From a checkpoint of a small mixture-of-experts model trained on Wikipedia.
Size: vocabulary 8192, 36.3M parameters.
Experts: 80 experts in each of 8 layers, 64 SwiGLU neurons an expert, a shared expert of 64 neurons.
Training: a variant of Muon for the experts, 703M tokens, 10732 steps.
Below are experts of layer 2 (counted from 0) of a mixture-of-experts language model. Rows are named router (the router's row for the expert) and show model dimensions 0-191. Each number is 128 + 32 x the weight over its row's rms, rounded and kept within 0 to 255. Numbers have three digits each.
Before each expert's rows: a language model's description of what the expert responds to. This comes from a sample of Wikipedia text that the model never trained on.

# expert 54
Description: Modal and infinitive verbs. Modals and infinitive to (can, would, may, will), pronouns I and they, and not, before be or have in explanatory scientific prose.
router:105092101153101110110118157114158101115141104155129129151110153203126128106118121162166185058171119168143104107102157165124135142113148129158106124123129075158101105147202134078079081070151116134177194143119118122165153137129127142139158153054131119161114161182221130083103173123122170182119185141123115083121109119084101154106083157084126132123114127130160116145025193188109098129144186107141110141084106093158160147150125147130103113059123137182113148054101149150197123148125105150150135149157141130128184119163106178153082054112145120171130123133129152149176085127127116163

# expert 13
Description: Score dashes and digits. En dashes, spaces and digits inside scores, year ranges and numeric table cells, such as 6–4, 51–73, 2019–20.
router:095174117127133108089111137155078101166127149120064116178217123190131096190142142122169133162105175144104120124114084173153088101153119091107151143127099096092088059176158161161132128143127074107181068107101106114143134181145109155117092138104138131110151149138079181104121105135164096148114107061159111127136090115108111146131177137106093107116148169067150157125137071118147170151156119141193077096131104130133123061144162109142161126149140115148126121134068166194100127122124104109170112141117163132085143181128117169172066068132149135125134093205157135117181081196108160194

# expert 34
Description: Capital abbreviations, codes. Uppercase letters and acronyms such as country codes, USA, FC, EP, NPC, often after a dash, pipe or parenthesis in lists and tables.
router:137110153182107096122148073087103083032082120101082100110137101133151120142077153147134084117163144163096123143110128127111125121143164147123123093080106099099085090094105171121116118072144164125126109106119136122144196124074099145165080151125145150179179117045162101195122103125075130198169169108106134098137096082100210122113076118125162124145133136081145165137182125171103109158141113131077112128117142115152162134119173040134183155142168083135140111184137112171099157150140121147097189128127165109114176114137147093098090078158103132132056169105124111190155145116159119092

# expert 27
Description: Personal first names. English given names and middle names in person mentions (John, Richard, Christopher), surname endings like -son, and taxonomic initials or authority colons.
router:127178095127105092128116123140107173151129140097168151120099144089096146144172089134134171117126092105105148133138182188091179151164177222149134129148110161157069095085125142196072119177117183109064089162112167105098171138173117104191080061119116169092156157116174120136145120164095143095102163103135127186148143080138095177116143125090106124143088162169123121124116172170159097182170140109150158137107141143150136155096127119142174097133072162111133145147144131094096098153133144133112148186168122121109118193095159229135146134145121039174138100112137105084074138114133139120

# expert 2
Description: Determiners and quantity adjectives. Quantifiers and evaluative adjectives before a noun in expository prose, such as significant, several, some, new, many, various, plus the and of.
router:177134090170119155102104091222136140073134132187179163145138108138149120107115088088137127127134123083184177147119123156155118099165146097151121127120079105062144147146098077172113176165069125130169103115180075169128085129143111107105183088114128144196127111133204136135133153158124129137121089107186179171086099140143188171069168139119098113115146161171115165118185084168142152114151128108145085137140087114041143148135128123109094142077129171120090108045110153130155102104140156097158059131101123115143155128151127149105156108089155118097086149104075100149142125060153145146

# expert 30
Description: Possessives and determiners. Possessive apostrophes and s after names (IBM's, series'), and determiners the, his, their, its, her before nouns.
router:168090153176090090091109091136108143128135123096138105131138187154111093154093148125162092153205148093112180088166108092137084111153136073097159100090170111134100143119093154193114109111105188093213120152131101178105113146095063175150141105099079115129122116154159149134142108154175192055103120133136129131138128151109104163142124126181103123088186131156101156125162098144123189156149188176084154169121147153105095156126113137142123160091078168153143113153152127074110171167132153166138167099127204104146181134099144105107133183197152137076119064139136139141162099159082160158

# expert 12
Description: Hyphens and capital initials. Hyphens and en dashes joining names or compounds (Gramm–Leach–Bliley, semi-professional), heading == marks, and capital letters starting a line or name.
router:146120073076083055165121141103124151148139149047102090088156151160155157127108118107119121157169150126138149122102170108116116105088139114161098153108145188088093079113088068098183087132114100138134074130078069074098124072136070080078157164094126087095155163129078091109105150159117122139123062095113141157121054107112144105170134136108073186119138135099120130120079113092108108158132163119140135159136152156166161099107140070126129133200118150149141087152134103081112090102180087092127162119108085074067184125118143127146122085120158138136105078125080138142204120181129114146

# expert 8
Description: Definite article "the". The article the/The after prepositions like of, in, following, under, plus ordinals such as first, second, third, last.
router:171162135171045135075134138142084123048152154097095150157129162164160097112083156115154143161117078066131171107148167159099086116119115140109142125096158131122122155156088084134141113121107174122146119149166065134101114097096183104149178112133116064170178084069169183176122106218178124105150076094167186114114100197158148150081111134161092110098115131143104142125114079149137112117137102115100113128139059104109076113112074143118166153105142143104144082121107091095125181155122185110147115088081085142091133184089142156151108153142095125074127124098145115101133092098163120172

# expert 36
Description: Mid-word name pieces. Inner fragments of proper names and words after an opening piece, such as Gal-ax-y, Lan-cast-er, D-uff-y, Ar-ist-otle.
router:102091173098163084148139110135077148059147128131197065084125137177124084152100128115097111133160100108102118050110158130049137106165107124173149137105046118153092113151161154154206142120114078151180124123128141106084100129174122107157099112228109125119054099197151102155117134126159131093083143121140109135109119083081133137170133132136149117121150142078149135177095166132093160109146127149114142174141124126163108109099119192117104114172209148134099159123151168172102135166119127151059158173161123160179086142120135075104148119119099100139156164057151134129101152148138152103

# expert 37
Description: Opening brackets, math symbols. Opening parentheses before glosses, names, units or abbreviations, plus LaTeX symbols like ^{, $, =, and slashes.
router:141162121154100102133117171095104095183181138135111129195199106129143209135102195156118123093200167126098156121113091130158133113097153114099117150157097120131056097134113136111167139136135105078080123126176116097071174145116060140080129128139156153136106113157140087115152110133158077156157099123104103122197117013159200097176130087137160134059127150141152156133176114108169144062156104108175148143178112108128126165088130120163156142125130113118155145100124102086148107117069087131119156131151176154136165141084162148084099108099154143179114124118146072166117088190126131148

# expert 0
Description: Space and rare characters. Bare space tokens, mostly empty cells or padding in wiki tables between pipes and digits, plus rare bytes and Arabic letters.
router:109119114117163129128089127170131081125154138094100142056129086189193124102115115176072052105119114132146095122141112123140117104104089130130125068127123107076139157113099213133120066088169100136153137124146090065093121126120095096103140103183137116114178171193106110066115143104137100144153165162148119158146128127164084130124188148081148122136145063160138127119169223134169194144089102124149144114116079104141091115087139101113117151132137169143113061155116135159078129181145114068079111169109146136064111086121166166165168082188142105129150118129091119095127075115077119129

# expert 24
Description: Year digits and Note. Middle digits of years in birth dates and tables (19'4'7, 18'5'3), plus sentence-opening Note and speech verbs such as wrote, stated, interview.
router:136185170143178148140155155060142134160160172149147131159134146112081116151133177194172202171127120156153106182116070156173128141100169145137075067118169109152062122093148104127118160147168103067168138143103186117123141141101103146146119196123118182113148114121128135062172160149183082112121179069099080080150136091140161171156130131152145143132091180167126105115127106101128120109173135202133165100104094140134134115109190113191111156166149164129150152148169150117114138101081152167171178100076130193135098115156071182109102124107150112133127167143165119159150134139151103143

# expert 48
Description: Nationality and institution adjectives. Adjectives and suffixes like -ical, -ural, -ian, National, American, public, government, often in organisation or event names such as Cultural Revolution.
router:116097107137088174140105110121093140068124090186171179125073083156132077143124112115102078081163150110135168097128138131108114084123138103086146100162116083112099161111074130104135104094121076140126088140125105170165079145145168152166139078104103108150159092145169085125141146128119168128093091145122169209157112128188165092100128129076080105187110109089083165117190134173124066137104120145084097105101163088137093087124162115143162182137195159167150141124201138082101135167143104094103163090137126140089105147196081157164089171091127149150137136109124103166181130082144170098

# expert 6
Description: Word-initial noun pieces. Nouns and word starts after his, the or hyphens, mainly kinship and life words and prefixes, such as son, sister, quarter(finals), Dis, home.
router:129052131088084088161109120106117151103145153065077100114127137151166114087147120121176105189115165067078090138107077128068104081111162103091082155122109145128112109131134098076137113094176125148054175128056114116111104128167083150128131134127149108060183091163075120143130112160085125071141134118123145198103122109176099097196114122106098157174156116113117124088075126145103137177084173130094125107133093160107154118100096130102129121148079140121106107093172089120109133121151149155188148066095127112150157130087176105103102188051112135133128124148104130146181160202144117166

# expert 9
Description: Line breaks in lists. Line breaks ending list items, table rows or paragraphs before headings or the next dash item, plus heading equals signs and table dividers.
router:138138129171166096123123115093172181070118109085095094141139138104156172141103152092099095160144119135158127145147073161133191228131165156140145101150050134073120101120123090142185118093129089110147102152075122111128114113115093156131075128146101077108207161155125143130163098065141100172129101162120124075148084142126174109113123069136141137145134132136134141096133114132084144114151155104076114146102127156159068124169175170169118062125172129102107076156151096129158145153104150112150151174155136169168107088130121197156096198128172104077110103181133178137122072197109164166

# expert 15
Description: Name and word openings. Opening pieces of names and words like Gal, Bal, Sa, Al, ex, dis, often capitalized, plus some line breaks inside lists.
router:146118168163120194139087150123137139161156132099097156173132156195127175180128134158122151141181172154093106097075078108082083100118152205187109154117130111089109109182121096072163176158141079103169120186124108105151101132146093105126141083174148095104111130167108133115137113118160144095080149102056160148103104087118142096161156125073139102176155113169063121140109157124077119108129178143100107096138089090108105129107140187126092119162114135093113045132084144060119138058095139105141075093127121119126084134142074138162160175094157118087082109172156109097103103170108100113

# expert 55
Description: Capital letter pieces. Single capital letters beginning names, abbreviations or acronyms, such as G in Golf, S in INS, B in NBL.
router:113109135104113057137108114123130134090106149116102114122145110185175144139075109139140158153119140181103147163156213145066102191100151142179142173106145143067103101111060126141162125144139159099103088100159127107095161158076105077135103167082177115129202068080132051112111160156133142159095130111075107073147089132122186126121100096113166135106136122129081160105112101136126134143144186165086136154146156143159152187095146102104100126143118121123177086165168114187124102134121153154093175185186134105085161155172177100173102065153141124101099138115124115178145142128125163056

# expert 23
Description: Digits in years, tables. Single digits inside years, dates, track times and table numbers, especially 19xx and 20xx years, e.g. 1964, 2021, 3:24.
router:110167137104118072068139083195088107184091137115097124175191106156079071148152118088134127120158105140072150126151139136170104154167118093080174106149101089106108083128147086141182174104108116142147123058104114128127129174160146147123062130138164184140112145089128115143107119145127079145088145106163150114174123170132081120104138160119116042101143176159163108079185097109130134145138096121193127148156109098088146076140118116096174145138127121132197137168100169187188136103137136123125123112116127151092070131162039161131076098144135140150164117155163186103097092183141157159

# expert 7
Description: Person role nouns. Nouns and suffixes naming a person's role or title, such as Chairman, member, player, coach, contestant, employee, President.
router:084115108149083145084149111096164158162129197096177155125116054127175130150140123156198108151085122167081129139195074178144172122097146093128051096135171128177119128124126155177127174120156175106116151141098122102177185149112177152159143195144085172142141134138120124127188124136113075125136168105094092103188119127179128113152118131129109145159150190146131099144126088118158166106166110156125155150114147121150191125148160157130084079183061109167111101160137158089101137155113120160123126138123117137173072162109174180080100166125136112120089078200111072174147103150120119165

# expert 21
Description: Place and institution names. Place and institution name words and endings such as City, University, County, Valley, Station, -mouth, -ton, mostly after the or a proper name.
router:153174097169143135168139107184153149110126087151150087118106164143113101095192112135075122146056057140123150112118141112075138105103108154026171148097136188158171100074104122186115152098151103169061119169105123163143111149080186123124130093115143156101154113106148167109126088171084196126167087141108113137121096132106142096100113093113130114157117107087155160113093079147088080135075071096109143074112159078108124145166155158063170154108106096087146163146156138131090114184169143137097125129159087145130089160146196096159095119125138119132132105071158116078135138139165128070

# expert 41
Description: Title and name words. Capitalized content words in titles, names and bands like Dragon, Black, Star, Gold, Hill, often after The in film or song contexts.
router:178105130167140145155092129158156197154113113109105069079064127188061134129172128114118094129162165126107141100089098104148156083152149118121130049171110155162123130103148148213117162164149118160093137118122117154142115100139145150142181126172110195206143168083110110171158071194128172123119122131111141166152114141141143099132114084129081157145144137064118175213102155132166186104118141120102085074158108189161135088121064136070100103152158163106121120174153118109111142188159154143058147089173138142160111125101120125150124089150110122128129096089135103083134152179114132151

# expert 57
Description: Infobox dashes and periods. Dashes opening later infobox fields (Province, Medium, Coordinates) and sentence-final periods or line breaks ending paragraphs.
router:152108186181175135090103119121187075169132170141088154147141154133067121152163108095101107150141144071151155084175152183127136112168115190141050180151134180075106142151104113096087155112091121104128092154081167094131120100101118167129113153156090119103111159183062118124124145131066115168159193104131100102090132108146091148087139088171094065130118101136092079169083131120131126106180100113116120111106137158088114170227103110134125182166117125095146143165165095122169149143117109159151167065085139174141117124111153102133172158081153144168088110106161108133151131104090168100

# expert 10
Description: Prepositions. Prepositions inside running prose linking phrases, such as in, of, from, with, at, between, within, into.
router:121162123140140099127198060185106131170110082173104112152149162077171100122111103107119103135094122167137173074124102108085143190115131127055126171147086176138153131123113190162118162093103183156117077172154096156121145177169127096161172110088130068118109110081174171143099143167120117192113133128143104136124204114076131165114125188167103115122096137093134098083131179082111149127104205114207110129145148106133137145141094164141139126164168131077090161130088093122127114082126087140171084111102153127106145102189155159199152148146148124127152157128128192134151134097089162138

# expert 33
Description: Foreign name endings. Final syllables of non-English names and words, especially vowel endings like -ala, -ya, -ina, -ić, in cast lists and species names.
router:102132137095108132122196148113156169112085119086129075121138095070127157076175112174085101147119122128167177090146093184107097158120069195139173099158150157160177119121124141143142156090132101133135179118097163136097107126139155187088090107088129114075145080156198097113160161116103131134125086155173136165136115116071081160109151099111097084164097108067149153072106146119110051124152149119125125111086141089153111193116121132131092066127109191145122178163103194110067142151158109173090106177170133118127098148152173123119098097190097106125162146123121122064100142079147151100

# expert 38
Description: Foreign name openings. Opening syllables of non-English personal and place names (Na, Sa, Ka, Ha, San, Za), especially Japanese, Spanish, Slavic and Indian names.
router:157158106107131118078196157151133116126101125054091129109140122072130168138163046198083128097125107074089160129154110153124114186160137179091109077118084173157123150145121129114184095104089101145113201150168105153127107123168122153134113122117123088147168137151116111162072158146084142113102124105180153131134127103092066203083185116117158120144111091144128125062123095164141116186154129113174133109114094151140079120078156089168112071146122143147154161151091132119081140106172165077073069191207142120112116132125122128121151091183080124119139116154106118087078148133155135089

# expert 17
Description: Capitalized name starts, master. Short capitalized word starts (U, Re, L, No, Le) in names and table cells, plus the word master in master's degree or masterpieces.
router:088135178129160125153138147072143125135148138115063117160155134146135087147088159157203160118071134139119131182147140103162138091093179081172135056123140165140121068118152137133120136157163122096161081145157186125091142077082112185177179115106147119110123135121086103107131147111136092076108180116069107088126109131170133112174154070155154133118149142126173129084143098139075143090178100180112131081174077069122150116120179101153141120134181066124168149134178116093170164139076130145146181160140146119150166101105131113101172107087184134139185085102130076155188173154130102156

# expert 14
Description: Space before numbers. Standalone space tokens, often before digits such as years, dates and measurements (in 1976, on 25 October), plus stray fragments like re, pan, @.
router:109095159071156105196076117145167129128156153173090078118148100158188124132094102127122091074112110098144093162148182091098103058122159125105109124162094109069110138108122156149110137060107081165169151144106094118102141156130085137066141150165142098084182120165080150110144132120141123178178098173125105169146154128160078104153130146107156118102112091165107108087124174150170142157080107119175125109083088111143156139084131098111141147101151147157134053163122159124114079147146150135079086169073062100081161109197152119151170069147131122059124148112124124107113080145089185173

# expert 20
Description: Word-final consonants, compass names. Word-final consonant pieces such as d, m, f ending words (Ranci-d, Proble-m, fire-f) and capitalized New, North, South, West.
router:178103114087164128132125173079149092168096142161078109147106041113155189144113162118161174186165138094157139111139098096151189150095125124114162101121139160146071149077104150125112169170150104084112120125148122110118164177115146089127133105117093207107106144108123153149095136116158134059114129076107144131074168101142110107125096161166127155114092162162178108127122167142142141188132143162128069112139083135144182137210128102099162178210169125099093123094183114126112163144127111096159115149092130142107138141228103124191138174144136126103065174160115120117181145173105117109